Weights of a small mixture-of-experts language model, trained from scratch on English Wikipedia.
Size: 8 layers, width 192, vocabulary 32000, 74.3M parameters.
Experts: 224 squared ReLU neurons an expert, 2 picks a token, a sigmoid router, a shared expert of 256 neurons.
Training: a variant of Adam for the experts, 918M tokens, 7000 steps.
Below are experts of layer 2 (counted from 0) of a mixture-of-experts language model. Rows are named router (the router's row for the expert), down (a neuron's output weights, with its number) and show model dimensions 0-191. Each number is 200 + 30 x the weight over its row's rms, rounded and kept within 0 to 999.
Before each expert's rows: "comes before" lists some tokens at least twice as common just after its tokens as in all text. This comes from a sample of Wikipedia text that the model never trained on. Tokens count by the router's weight.

# expert 84
comes before: "\n", "s", " The", " He", " a", " In"
router,167,188,194,197,217,167,209,226,227,239,205,187,219,226,182,238,203,246,227,176,199,224,202,191,230,203,194,207,188,219,230,252,215,244,162,263,207,214,215,213,221,176,222,185,222,176,185,205,158,187,218,167,185,239,205,219,213,249,174,182,191,202,163,223,190,217,259,232,130,187,233,157,263,187,183,219,225,170,236,213,251,190,157,209,223,169,229,217,137,190,234,245,217,219,273,160,182,238,228,192,216,207,180,222,192,175,273,191,175,200,201,159,187,189,180,176,185,249,223,193,167,210,191,169,192,157,203,208,191,214,189,211,156,192,235,208,173,167,255,180,200,150,177,187,221,204,171,131,186,155,177,116,155,196,216,167,176,162,179,211,199,189,142,225,201,159,207,231,224,151,155,201,180,223,205,217,259,204,189,218,195,178,219,190,224,205,203,239,86,200,209,237
down0,210,169,167,153,198,198,254,230,192,173,233,170,172,175,209,178,260,173,181,226,221,196,214,201,176,221,191,275,249,206,199,217,181,208,186,113,188,230,195,212,193,220,181,194,161,170,227,175,180,285,175,177,241,203,202,155,208,242,206,250,179,205,215,224,184,180,216,219,236,209,233,237,150,210,216,229,244,224,190,202,180,262,197,191,209,214,219,218,212,191,146,140,167,251,200,183,185,228,209,168,202,186,184,229,164,217,228,185,214,185,194,178,228,202,242,203,205,212,261,223,165,187,193,198,188,220,197,226,184,218,200,244,192,210,185,198,181,173,209,146,221,166,239,200,186,187,186,201,197,187,199,239,217,191,167,247,105,280,202,155,207,161,235,171,164,167,223,174,167,171,152,174,205,165,139,206,218,192,233,140,238,188,199,224,236,191,140,221,209,183,218,263
down1,248,182,217,216,236,230,302,198,188,238,240,161,197,137,240,225,187,215,215,233,194,220,190,176,156,220,185,196,207,184,153,130,211,230,234,231,254,198,180,193,184,216,191,177,212,185,187,183,231,225,185,175,255,159,168,204,237,180,155,154,249,191,171,178,245,168,177,178,166,162,172,186,163,187,164,234,197,174,216,179,255,165,165,235,154,229,142,249,207,221,194,268,185,208,167,228,242,214,216,181,153,164,173,153,240,253,181,224,227,176,186,209,196,184,229,262,204,218,213,172,237,217,199,235,198,138,233,189,241,210,150,190,183,219,230,186,193,218,210,183,167,237,164,198,205,196,152,223,154,161,185,225,219,184,209,225,159,220,170,225,200,197,210,194,249,191,180,210,196,245,213,225,138,215,208,211,189,201,221,184,225,216,176,233,234,205,195,171,193,236,195,170
down2,155,199,216,172,241,211,216,184,213,223,259,156,215,220,211,160,184,210,219,262,234,206,255,160,229,202,168,172,216,198,176,191,239,169,203,205,195,224,199,233,154,277,204,228,198,159,202,186,147,162,183,188,215,208,178,211,156,187,202,227,170,208,213,201,201,240,199,116,230,227,212,220,163,171,162,198,208,187,195,196,215,195,219,227,150,210,190,216,211,160,219,252,146,176,212,210,174,217,193,210,198,156,232,219,225,178,214,207,146,220,172,225,198,155,250,187,216,241,155,169,220,170,169,221,203,198,184,196,230,228,178,202,244,194,153,222,236,197,249,165,259,247,206,203,176,219,136,158,241,254,210,224,212,166,164,210,197,184,193,198,234,217,189,132,202,229,241,223,227,135,216,241,194,238,233,130,168,162,187,208,211,148,195,217,164,208,141,199,149,214,202,208
down3,176,176,164,225,251,249,231,192,194,237,168,237,208,178,213,198,228,175,197,207,256,165,191,241,177,218,174,205,158,237,208,202,127,198,237,166,161,234,172,166,238,218,202,171,190,246,185,217,234,225,166,171,190,210,204,212,160,192,173,188,269,180,207,176,200,157,172,200,190,213,159,185,200,229,250,241,198,204,216,211,178,224,177,278,201,210,245,224,201,213,206,242,219,203,205,224,209,200,188,159,172,227,216,174,204,185,218,198,144,266,171,169,149,202,196,158,254,198,204,222,124,205,181,275,228,213,225,197,242,188,161,176,186,159,190,166,197,156,163,196,207,273,198,181,166,258,184,154,221,232,194,237,212,181,189,197,220,169,181,208,227,208,212,231,232,233,208,178,241,241,133,184,192,171,147,209,209,241,185,169,177,182,252,138,194,216,223,163,184,212,207,200
down4,231,206,192,191,219,184,184,216,226,219,259,288,214,147,217,213,241,269,199,192,181,197,171,233,171,218,226,262,188,180,195,236,193,208,174,197,202,205,168,257,249,236,227,209,233,198,213,159,215,261,223,203,233,198,214,171,195,193,201,190,207,222,200,186,162,191,222,213,203,192,223,159,170,178,185,246,229,194,214,176,214,234,192,215,135,174,195,237,196,206,194,162,205,160,225,199,122,210,157,214,262,254,206,184,219,162,210,260,211,162,184,219,210,197,173,237,191,188,180,126,147,161,155,213,167,170,178,238,221,176,197,223,242,228,180,168,215,197,210,223,219,170,213,173,241,202,184,164,151,228,239,195,186,172,129,150,164,216,229,150,156,211,228,108,210,183,169,239,224,212,208,211,204,167,176,200,204,197,226,165,162,192,209,212,195,162,221,181,209,228,174,228
down5,211,234,180,242,206,207,248,200,154,229,156,186,229,232,189,196,240,196,141,225,182,196,247,256,215,193,133,160,229,269,192,179,230,228,231,176,163,143,192,237,173,206,204,241,230,229,168,234,185,161,209,215,161,206,233,235,177,195,171,182,234,205,182,197,224,212,181,214,181,177,248,224,229,187,216,204,159,180,235,257,239,179,204,185,204,271,162,222,199,199,204,202,210,245,193,191,255,211,221,206,198,220,189,172,212,201,167,214,208,197,204,189,193,156,209,205,189,209,159,174,216,195,153,234,215,213,178,226,138,150,173,155,223,219,225,198,194,126,238,156,186,256,201,190,179,219,173,172,237,227,205,134,270,214,158,181,236,228,184,131,192,205,164,240,260,165,169,205,180,173,235,191,190,168,191,202,217,175,171,230,178,159,159,203,212,248,215,191,233,165,192,215
down6,234,176,221,220,195,151,185,190,190,217,154,202,189,188,138,216,203,180,186,185,156,244,207,249,224,172,236,215,199,229,193,185,172,233,192,204,248,219,157,200,217,212,124,209,160,221,205,210,255,194,184,169,277,231,225,193,161,200,212,174,166,183,186,240,171,180,192,229,159,204,176,186,135,236,162,161,225,174,197,155,192,215,239,240,192,168,206,175,176,216,177,170,218,242,218,188,174,217,252,214,203,202,251,178,200,178,152,182,225,154,212,196,228,179,187,230,196,241,204,205,189,238,226,224,211,170,153,199,141,227,191,152,265,197,216,130,212,201,254,185,238,189,206,234,173,135,244,210,189,188,186,180,207,191,227,217,224,247,221,179,263,193,191,177,253,176,170,195,176,203,200,215,240,189,122,177,276,196,224,168,209,239,201,221,218,213,157,193,197,255,191,194
down7,200,252,244,194,201,243,234,244,184,223,179,190,166,143,180,223,223,158,198,223,181,191,146,264,141,156,260,247,202,216,177,216,230,207,224,201,178,186,134,199,185,223,198,253,217,169,209,195,211,215,235,185,215,187,190,130,223,194,179,164,167,148,240,183,206,198,185,245,165,182,193,140,176,211,217,164,182,210,244,238,186,185,227,187,191,146,235,151,212,209,223,150,192,171,231,171,186,158,221,218,192,253,194,224,184,188,250,171,215,162,242,192,210,145,202,251,208,220,172,197,198,204,154,173,197,208,258,224,229,186,207,195,278,147,196,205,177,213,208,220,258,221,210,187,194,182,165,193,225,173,126,201,201,207,206,217,164,163,141,189,201,217,222,179,242,215,203,149,209,242,210,200,190,241,150,179,171,158,213,220,196,215,224,232,225,176,189,235,200,172,235,196
down8,187,197,205,207,227,248,201,160,238,119,170,266,194,212,184,246,240,202,190,241,220,160,162,177,182,194,171,219,224,204,206,186,174,195,200,183,182,190,172,157,170,219,175,213,170,177,174,218,227,165,196,180,180,147,200,197,176,245,206,242,108,184,165,173,197,225,157,181,176,193,129,173,182,224,194,189,211,203,207,202,239,247,222,180,193,146,187,257,258,253,230,233,206,199,202,174,176,211,191,195,231,181,209,172,188,203,209,219,233,149,204,205,203,225,217,203,171,205,154,229,151,199,255,227,173,145,207,247,179,179,183,211,226,195,162,157,215,190,224,225,206,217,205,244,184,232,224,203,190,198,201,259,239,202,221,218,199,151,265,165,174,193,209,203,203,175,222,251,196,204,264,188,183,152,174,228,153,178,137,221,231,255,204,213,212,158,203,225,243,247,142,211
down9,227,183,191,271,168,238,196,212,232,184,167,182,230,189,198,236,232,195,209,245,176,182,180,174,269,170,165,158,226,184,226,195,155,246,225,165,204,214,182,195,142,201,169,193,203,208,180,274,242,207,154,183,205,200,236,170,176,237,199,219,168,179,253,147,189,235,177,157,238,233,184,169,189,265,213,174,178,148,197,199,164,183,170,217,187,124,214,219,185,167,195,208,188,198,198,189,222,228,203,193,188,174,207,200,222,179,187,229,290,159,205,191,216,180,190,161,185,172,200,227,184,133,246,182,184,173,210,201,169,156,230,122,180,197,210,231,236,182,196,205,172,194,224,199,258,242,243,184,221,233,183,229,192,189,209,168,151,264,203,223,263,174,210,245,215,177,150,260,215,187,187,197,167,168,207,224,221,189,184,206,184,229,198,183,212,232,180,234,246,220,171,201
down10,182,192,210,222,236,144,246,200,177,197,138,220,186,184,199,220,208,236,198,173,233,176,134,216,231,222,163,235,185,222,168,191,173,191,229,153,269,213,223,226,226,206,188,192,222,225,197,165,181,210,198,162,240,229,167,179,245,234,212,211,291,181,230,234,131,199,227,179,209,240,186,231,258,149,228,241,169,188,227,239,148,170,221,119,224,178,180,208,211,179,225,231,132,189,243,181,259,157,241,238,189,199,224,198,197,154,197,172,203,187,197,202,179,204,167,210,162,195,214,166,197,197,166,218,150,192,233,192,196,170,194,191,155,159,228,176,247,175,217,225,207,205,171,232,193,224,219,245,187,191,197,226,209,143,148,219,169,194,203,201,183,235,178,176,188,171,189,225,247,196,202,183,221,230,171,232,220,243,228,142,197,243,176,215,252,192,222,167,208,197,167,230

# expert 85
comes before: " |", " 0", " 1", " 2", " 3", " 4"
router,191,184,183,219,195,196,250,197,228,228,208,229,191,223,218,276,208,238,208,206,191,181,216,190,215,209,216,220,218,236,202,209,261,225,205,192,227,214,198,213,234,159,247,179,179,181,201,212,178,182,229,157,200,218,178,230,233,224,158,169,175,205,166,177,176,243,201,231,149,260,207,183,205,186,182,212,212,171,260,232,219,162,204,168,203,174,284,198,166,153,272,246,214,169,242,184,191,245,209,184,201,189,202,173,193,177,255,199,214,220,221,146,193,183,186,197,179,212,220,157,188,198,203,188,172,132,216,229,199,179,146,212,173,181,231,168,176,160,178,215,193,178,203,228,225,216,179,129,195,159,177,118,188,218,212,192,218,171,217,230,175,163,141,186,201,166,235,190,235,166,180,167,193,222,178,260,312,223,189,212,221,214,213,191,195,192,210,221,145,226,164,139
down0,206,173,180,200,183,171,195,233,250,211,212,115,194,227,153,219,229,165,215,201,198,211,230,241,221,220,236,251,253,218,212,178,197,222,184,188,203,230,245,153,182,197,241,243,169,200,269,185,221,195,124,162,197,226,225,211,165,225,224,224,222,206,168,176,185,190,243,244,198,201,237,212,187,194,212,242,208,240,192,187,177,225,203,206,163,201,196,161,235,193,134,140,189,238,200,192,162,207,200,183,190,187,225,243,160,179,224,160,112,193,205,183,267,152,187,196,212,190,224,218,192,218,166,221,195,222,201,205,131,198,194,248,225,178,159,235,230,164,230,153,190,213,247,213,205,203,177,204,200,231,192,224,189,205,190,209,124,251,163,178,167,160,215,185,221,191,208,159,183,138,175,210,224,178,164,209,181,212,237,120,215,214,202,171,209,207,189,211,251,184,211,255
down1,203,170,235,164,244,247,232,223,227,172,214,194,209,157,271,245,179,212,188,213,217,240,208,181,154,222,205,145,213,204,182,158,199,218,237,225,262,203,141,204,171,236,260,200,228,195,204,187,233,240,190,215,230,128,145,202,228,243,170,188,225,187,220,215,203,167,218,173,194,166,194,166,230,240,110,194,197,235,218,156,191,166,232,197,200,209,170,259,185,234,186,213,146,227,216,174,260,165,215,254,209,218,170,165,206,233,197,203,247,178,149,179,210,183,198,211,160,228,232,179,236,213,204,162,202,183,260,186,246,219,196,178,167,209,213,158,157,165,155,159,175,207,155,185,175,181,192,202,164,162,202,250,139,192,237,204,203,217,193,221,199,218,203,196,200,202,185,192,187,181,199,217,179,221,207,185,186,197,248,192,241,191,164,257,166,204,238,174,179,245,208,156
down2,193,185,194,147,208,216,235,197,195,206,249,210,192,259,161,144,204,224,250,269,194,182,225,181,185,206,206,179,249,175,216,183,205,176,206,193,191,197,203,221,150,274,212,195,199,166,193,179,176,138,208,180,196,232,191,198,179,199,216,211,162,212,164,213,195,188,179,119,241,219,191,251,188,158,157,240,172,179,208,183,237,181,153,213,143,194,198,203,182,219,225,241,161,185,216,211,188,211,221,177,174,177,209,227,190,166,168,219,186,196,185,236,197,205,222,211,201,219,190,247,272,163,141,221,186,215,198,157,166,173,213,232,224,193,171,280,237,162,229,188,233,178,187,240,227,242,179,232,250,190,238,162,198,167,171,181,207,174,206,214,213,247,195,141,226,222,238,256,212,199,250,222,218,160,276,176,169,220,203,196,225,188,190,247,144,205,153,193,144,197,201,166
down3,189,240,223,233,167,194,192,185,234,207,136,171,201,190,202,254,185,182,207,207,222,218,183,241,260,190,189,173,165,249,167,241,195,191,178,172,191,197,119,196,254,265,189,179,201,222,202,180,177,209,193,236,195,226,174,249,200,215,201,249,261,181,191,205,255,190,195,253,167,199,222,192,168,206,196,148,241,217,187,215,151,204,221,252,205,175,194,228,181,187,197,214,207,216,240,232,186,173,144,219,181,218,171,207,201,158,215,149,182,240,220,209,178,248,191,182,230,203,213,226,157,156,187,229,168,183,264,208,246,216,196,187,240,217,152,215,210,211,174,154,206,185,194,181,203,238,199,157,198,210,254,197,200,173,186,149,231,174,214,228,214,206,143,182,186,214,237,177,225,262,176,211,244,202,135,253,241,207,193,163,120,170,189,226,185,166,152,165,169,182,244,199
down4,171,204,176,206,192,229,231,238,206,184,218,212,181,128,230,180,202,224,148,168,162,217,231,188,231,283,244,228,226,180,197,251,210,191,191,205,165,190,206,272,209,181,198,220,233,211,167,129,226,223,218,204,239,197,188,227,153,175,149,201,158,227,192,158,212,198,198,230,190,182,235,134,157,204,185,210,203,223,193,228,155,249,228,230,158,207,200,186,172,215,127,179,183,200,226,200,246,200,193,168,248,212,208,230,250,193,229,210,238,197,209,186,212,233,217,187,207,201,221,167,162,222,197,197,189,224,208,167,193,156,204,174,257,232,224,191,236,212,127,265,223,180,238,160,179,140,141,197,224,196,221,213,191,182,162,156,227,255,163,200,183,213,174,136,196,190,190,239,188,199,189,178,212,154,220,201,217,188,218,200,195,210,172,241,179,129,215,158,213,224,228,247
down5,216,220,151,206,169,139,151,210,160,194,142,158,266,226,204,158,262,218,167,226,183,240,218,234,220,147,154,195,222,255,229,178,205,242,197,168,176,169,236,243,197,226,193,236,228,235,181,221,214,179,162,194,203,165,200,263,162,230,181,198,210,243,152,191,216,244,186,205,147,159,187,240,222,193,231,229,192,192,144,169,209,262,229,209,186,218,223,219,199,203,212,210,204,225,144,243,218,232,226,217,192,242,188,203,216,146,197,186,209,183,194,190,177,186,193,215,187,199,186,236,209,214,193,214,215,217,169,222,138,193,211,185,238,183,228,186,179,121,240,170,203,199,152,162,195,203,178,243,239,169,187,172,255,217,190,191,263,209,211,213,183,218,175,203,250,212,212,193,132,155,217,191,213,199,184,154,214,195,196,232,208,133,198,153,176,226,213,177,192,180,249,242
down6,180,171,179,214,239,161,174,160,200,214,159,222,210,194,159,211,207,224,179,204,210,226,232,237,238,175,233,173,210,266,165,196,208,226,161,210,227,210,165,186,174,239,111,181,177,162,196,252,213,180,188,170,185,204,252,203,246,217,269,251,166,205,240,234,165,202,189,233,229,173,178,199,175,213,192,238,239,192,215,147,214,210,280,203,217,220,186,210,181,184,146,173,202,203,212,190,164,196,183,210,252,203,227,142,226,185,206,210,202,184,199,192,208,179,207,205,178,237,226,198,217,261,202,188,225,207,160,212,203,183,225,163,236,206,155,93,159,209,258,174,202,157,222,200,147,148,218,229,192,205,218,154,174,180,188,190,217,160,240,187,193,211,172,224,204,143,170,226,166,241,235,205,180,264,181,173,227,235,222,167,241,231,204,191,211,201,148,190,212,238,190,215
down7,196,203,168,186,190,225,199,216,176,220,250,217,182,191,185,184,185,126,234,218,168,197,218,240,156,198,216,201,231,222,176,189,243,224,240,170,194,168,139,177,209,222,193,225,243,205,195,217,243,225,253,202,148,191,157,184,192,205,220,185,192,174,199,130,212,154,137,227,200,167,199,207,196,259,220,199,231,205,261,211,230,223,198,201,210,209,259,187,206,226,202,129,161,127,203,180,196,173,199,208,174,218,165,232,198,182,202,140,190,211,248,219,190,198,203,187,226,181,159,227,215,231,215,216,176,197,271,230,196,162,185,151,253,214,212,204,183,187,187,219,259,219,239,186,184,136,157,191,214,233,148,184,180,251,203,215,171,164,150,177,227,178,243,202,210,190,189,184,225,217,207,172,195,198,101,189,195,187,233,174,156,262,209,248,187,163,199,240,224,209,228,170
down8,194,231,201,238,182,224,182,212,206,124,198,218,214,241,210,199,206,242,217,208,219,184,184,178,199,227,190,200,218,220,212,182,200,187,200,174,151,255,151,116,191,179,228,185,154,213,227,198,188,219,218,207,233,201,224,166,197,242,158,244,134,147,190,192,177,157,144,155,246,207,223,241,175,203,184,208,226,144,198,209,159,245,198,218,174,158,232,205,213,178,188,178,178,173,221,207,175,216,185,219,202,191,224,198,201,167,186,227,265,160,181,123,125,175,250,158,202,205,194,286,224,203,224,206,217,203,207,257,157,207,196,215,223,183,202,187,217,239,203,167,192,218,199,242,211,247,192,190,256,225,215,227,209,233,204,213,164,184,216,177,240,251,230,203,109,201,171,213,254,183,215,148,172,167,247,198,203,169,194,196,208,252,205,155,201,209,169,202,196,190,175,166
down9,201,191,165,241,206,241,191,191,237,164,183,217,215,213,169,187,182,144,222,239,182,162,170,222,220,203,149,212,233,212,180,203,173,227,189,255,242,198,194,179,114,221,217,203,217,216,196,203,274,213,211,205,234,192,212,214,199,232,184,179,174,177,216,127,178,190,177,159,287,281,223,160,220,246,254,168,182,160,184,194,180,196,186,209,171,200,185,208,228,187,188,149,193,231,229,193,227,210,219,177,193,197,239,252,217,153,233,173,190,189,270,208,191,183,190,162,214,157,189,211,207,171,261,221,143,176,210,176,252,162,192,151,219,205,195,241,247,192,191,243,180,180,164,214,252,226,219,180,211,226,172,230,189,225,185,189,150,266,153,198,260,173,195,197,162,192,169,204,223,207,194,196,190,143,183,229,210,196,222,179,157,189,197,193,143,207,182,187,254,192,197,199
down10,121,184,200,213,228,132,225,176,212,272,170,198,222,156,199,221,164,173,190,214,234,169,155,222,225,191,218,208,184,216,165,233,159,192,206,149,259,218,222,177,185,167,131,247,212,275,231,213,217,243,204,201,218,224,183,169,211,215,177,204,219,173,248,241,152,181,252,223,161,238,183,222,251,180,233,239,219,169,206,229,189,128,216,167,228,232,173,210,228,194,199,191,172,196,218,191,185,178,212,182,243,176,240,198,180,168,219,193,189,185,228,178,206,217,198,222,243,232,188,132,200,236,152,193,205,218,209,179,197,171,184,197,215,145,240,198,227,233,202,207,165,198,141,212,173,197,217,191,226,168,206,239,177,173,200,209,142,214,199,256,208,221,190,218,217,170,206,242,236,227,193,172,219,246,170,210,172,149,268,199,175,251,174,224,232,174,204,214,191,169,147,228

# expert 52
comes before: " a", " been", " the", " not", " as", " also"
router,194,194,186,235,210,184,207,177,219,238,219,226,193,222,202,274,183,218,224,147,173,223,223,226,219,214,213,189,216,205,204,165,268,213,185,255,214,214,199,247,233,168,216,184,224,181,196,175,208,177,213,166,183,208,167,255,246,221,145,170,192,203,183,224,198,273,241,234,167,178,227,214,226,185,168,172,211,167,257,245,211,210,197,198,205,174,213,180,148,198,245,200,208,142,252,139,173,213,214,172,199,196,198,143,208,185,274,198,153,220,191,187,205,213,187,201,209,241,204,194,162,198,185,243,213,150,218,190,215,190,180,228,141,206,234,186,218,152,268,217,194,199,159,206,193,236,168,153,201,152,199,155,196,192,230,197,150,181,154,230,169,168,167,198,246,204,228,185,202,206,177,206,152,234,218,223,267,202,198,238,207,171,151,181,248,188,235,242,122,228,219,169
down0,213,162,180,174,204,174,228,225,284,149,199,183,202,214,171,204,193,182,207,238,196,219,173,207,235,159,167,265,252,183,227,219,182,256,232,179,184,261,225,213,240,227,195,233,185,236,230,202,210,178,208,186,234,222,242,186,216,215,202,239,163,204,201,176,187,155,239,227,250,219,221,213,166,218,180,215,246,246,177,190,176,233,186,239,206,178,160,150,226,179,173,170,143,209,179,193,169,231,196,183,231,175,208,263,176,195,196,223,197,198,194,175,217,168,232,145,176,208,220,264,181,179,212,213,204,182,175,199,184,218,223,299,185,174,172,198,217,162,183,160,176,201,245,182,213,204,181,236,158,235,123,210,180,192,194,219,145,227,159,167,166,144,250,181,180,155,204,172,200,155,161,195,204,200,177,187,184,214,265,164,184,202,268,171,199,193,211,213,202,191,187,244
down1,229,156,209,155,192,207,246,221,238,223,259,211,207,132,217,209,197,218,142,225,157,225,193,206,153,245,234,189,209,182,155,170,198,248,186,229,229,237,186,180,227,227,220,181,216,224,185,201,234,230,175,193,247,144,191,252,276,249,178,206,240,202,171,178,228,173,177,134,192,208,169,216,197,228,140,219,218,236,234,147,208,155,175,226,170,195,141,245,213,200,207,239,209,169,219,208,224,162,195,170,128,200,209,200,219,240,213,181,233,190,153,186,235,210,213,256,179,230,226,168,236,182,167,161,191,187,226,252,238,192,158,179,164,204,207,209,203,173,226,178,129,197,171,184,210,225,178,219,170,167,212,211,183,185,229,174,155,225,192,243,220,192,177,196,226,192,142,162,141,182,201,181,164,217,218,226,186,201,230,209,206,208,234,227,165,194,232,201,242,212,230,168
down2,163,215,213,157,217,233,210,199,166,171,267,200,195,219,220,142,177,224,247,235,204,209,231,206,189,229,224,242,239,185,208,207,195,181,215,160,213,206,202,215,154,224,224,228,151,162,196,212,233,153,201,175,213,156,175,244,188,183,244,260,176,209,137,189,182,180,201,158,171,204,185,218,216,176,183,213,214,192,166,205,163,164,257,241,164,191,209,199,154,206,233,231,138,153,204,219,174,191,195,232,240,180,237,251,177,184,170,158,203,200,167,232,160,178,224,176,215,153,159,219,219,154,153,218,182,219,236,152,216,204,156,205,247,219,203,215,217,173,242,199,269,190,214,233,208,218,171,215,209,184,201,172,197,150,158,184,251,216,216,206,234,240,231,160,212,219,243,208,245,174,196,262,263,214,193,156,200,193,221,195,181,144,221,198,185,226,148,162,134,221,214,194
down3,159,109,170,209,207,197,250,217,189,209,160,202,229,178,218,228,195,221,217,216,258,181,205,208,202,179,226,193,145,244,203,191,200,164,189,193,188,222,170,168,254,246,198,164,177,243,199,257,177,231,161,182,238,252,240,222,195,152,184,229,238,194,240,195,203,157,178,230,210,190,211,192,166,202,233,179,181,177,221,244,157,209,219,214,189,174,172,232,238,211,178,232,181,178,222,219,172,206,145,186,172,209,192,160,175,189,235,152,224,223,180,203,209,195,227,202,233,219,190,243,130,205,193,225,200,196,209,241,245,208,177,134,165,194,180,203,229,149,193,214,203,242,261,191,199,250,219,155,234,260,225,196,145,160,188,188,244,193,201,189,211,197,180,175,225,240,161,189,212,159,148,243,194,174,149,232,179,264,167,186,153,185,226,163,163,179,214,230,216,189,257,223
down4,243,203,186,172,226,174,241,243,165,191,177,294,187,154,224,156,210,236,184,184,193,206,233,223,224,277,200,229,258,154,155,227,192,212,208,222,206,209,180,227,206,205,207,178,214,211,162,169,252,196,267,225,195,161,135,209,170,184,162,218,195,208,182,175,135,170,204,239,184,155,203,190,160,191,218,207,188,191,241,195,209,230,231,252,137,224,157,224,238,213,180,197,196,146,203,170,197,209,150,142,251,206,230,195,181,198,214,266,226,160,211,193,193,230,207,186,231,212,194,198,245,199,164,189,181,221,203,233,205,178,197,222,248,211,178,185,227,200,164,207,246,183,221,194,204,169,165,173,162,211,207,181,183,223,120,174,194,219,188,182,203,211,213,148,210,177,176,234,173,216,199,174,219,214,169,217,167,210,221,215,172,187,224,219,131,131,243,213,236,210,186,261
down5,236,222,155,230,181,178,230,182,144,196,150,179,244,235,216,184,227,175,169,200,169,189,218,228,196,162,157,203,261,219,188,228,187,245,239,196,198,191,179,243,179,194,199,196,229,234,155,250,174,190,204,224,166,171,255,247,176,228,170,198,180,182,197,266,224,234,202,236,161,178,207,280,161,197,235,189,188,183,170,216,231,185,202,171,229,201,190,228,219,191,194,211,188,214,158,217,246,219,215,174,200,238,205,210,191,180,233,209,200,208,155,176,188,157,190,229,136,168,170,199,229,170,193,240,142,211,176,225,149,223,230,197,194,207,234,177,203,172,276,174,177,171,174,169,184,216,223,206,224,205,131,153,191,223,164,256,278,214,197,150,203,218,165,183,239,231,212,224,143,143,204,227,156,137,213,204,168,168,186,207,210,195,180,233,168,221,208,205,246,190,189,225
down6,198,179,174,233,185,150,140,196,222,209,197,222,216,207,141,143,216,217,184,218,173,226,180,239,224,202,203,255,183,233,206,217,208,230,182,221,235,223,186,207,208,205,133,219,192,226,215,215,281,164,123,220,261,206,213,223,148,219,204,185,221,256,204,186,183,196,177,222,182,188,161,197,177,231,177,219,205,227,184,189,200,213,227,223,145,208,201,208,174,210,188,181,203,229,174,196,210,275,209,234,212,171,235,170,263,205,187,197,216,165,238,145,224,175,159,162,158,240,226,232,199,222,236,205,211,206,148,184,198,227,210,178,240,198,202,133,190,210,290,198,213,176,191,215,164,159,177,181,175,194,168,167,202,218,214,189,216,143,187,192,204,157,157,227,212,167,177,180,169,210,210,246,171,208,160,196,274,168,216,148,191,254,228,224,198,182,162,187,220,257,160,227
down7,210,229,233,210,197,216,242,188,166,241,198,205,208,189,202,173,215,161,153,176,170,248,200,232,190,178,223,228,208,219,136,197,236,201,245,185,172,179,163,171,231,209,201,190,235,185,163,223,183,197,216,220,153,179,187,173,202,205,195,157,186,187,218,172,215,211,192,257,167,196,172,205,192,222,232,165,192,199,242,219,222,250,219,162,187,171,212,141,184,227,188,172,187,143,242,191,191,153,177,244,221,240,192,241,184,217,214,174,219,163,246,187,257,203,157,211,224,212,159,193,205,231,180,185,195,209,279,201,209,178,152,142,236,170,211,187,149,185,186,231,258,223,260,206,170,151,227,180,244,206,125,167,214,206,200,206,181,165,174,173,189,217,230,206,191,201,233,180,204,196,207,207,198,272,113,184,181,206,235,241,182,228,197,230,191,121,254,242,208,228,232,148
down8,194,243,166,223,180,243,227,219,184,132,193,264,217,187,200,223,252,215,222,231,205,198,221,204,209,191,201,234,216,165,180,183,134,185,206,161,178,249,175,183,172,198,175,222,159,158,192,180,255,256,209,163,183,200,223,199,219,236,193,161,186,210,187,146,188,244,133,185,196,171,184,219,167,224,175,159,239,187,183,162,211,216,220,151,179,161,226,181,206,182,209,210,181,199,215,146,193,200,204,225,245,235,185,194,194,146,224,197,195,106,165,184,147,174,235,149,171,246,206,225,223,165,226,144,200,167,202,244,192,216,194,223,203,183,178,149,191,258,214,214,265,191,240,230,200,218,241,174,163,198,210,237,166,213,197,221,206,241,270,215,174,225,251,216,220,194,204,243,271,215,210,192,186,171,186,197,175,169,163,185,202,275,181,201,211,193,186,173,213,225,192,195
down9,211,192,189,203,134,189,209,225,250,151,225,153,233,232,212,229,190,201,254,237,202,165,157,216,191,181,114,170,175,225,194,191,159,240,207,190,162,168,192,196,157,180,137,219,206,226,218,201,201,151,212,189,195,194,193,211,202,277,181,202,158,189,222,181,167,220,187,148,211,250,174,150,175,218,228,168,174,128,214,208,175,168,200,223,227,221,181,244,210,194,228,215,219,212,243,199,260,262,193,225,214,179,192,180,222,213,226,239,223,178,257,181,184,192,179,150,221,183,208,199,198,136,193,163,196,157,193,171,208,223,231,129,217,238,179,222,207,228,196,258,200,239,196,146,256,254,198,188,266,189,166,184,179,250,190,177,177,279,197,198,238,181,191,231,189,205,202,211,233,194,200,177,192,200,206,189,178,190,215,220,160,191,251,174,222,223,164,183,214,186,188,236
down10,191,159,214,202,219,156,268,188,141,186,149,194,239,166,182,200,208,146,218,230,200,143,167,165,208,201,186,218,213,248,205,235,208,199,191,136,247,221,238,157,218,184,163,193,155,280,168,179,195,225,191,180,199,234,167,218,194,240,182,239,232,187,236,184,166,189,183,188,202,208,221,206,235,223,170,206,230,182,214,224,191,171,199,131,230,196,142,163,250,220,186,242,150,150,261,163,166,174,237,209,201,218,205,198,165,166,165,217,177,172,201,200,210,253,186,185,162,155,207,172,170,207,127,216,151,232,223,211,175,196,196,174,212,186,185,189,200,256,225,188,186,180,210,224,218,196,188,196,230,241,190,218,190,203,192,271,164,233,196,206,213,231,188,280,181,165,200,237,234,212,216,225,238,243,180,247,226,171,206,238,249,233,192,227,203,189,193,198,219,188,201,254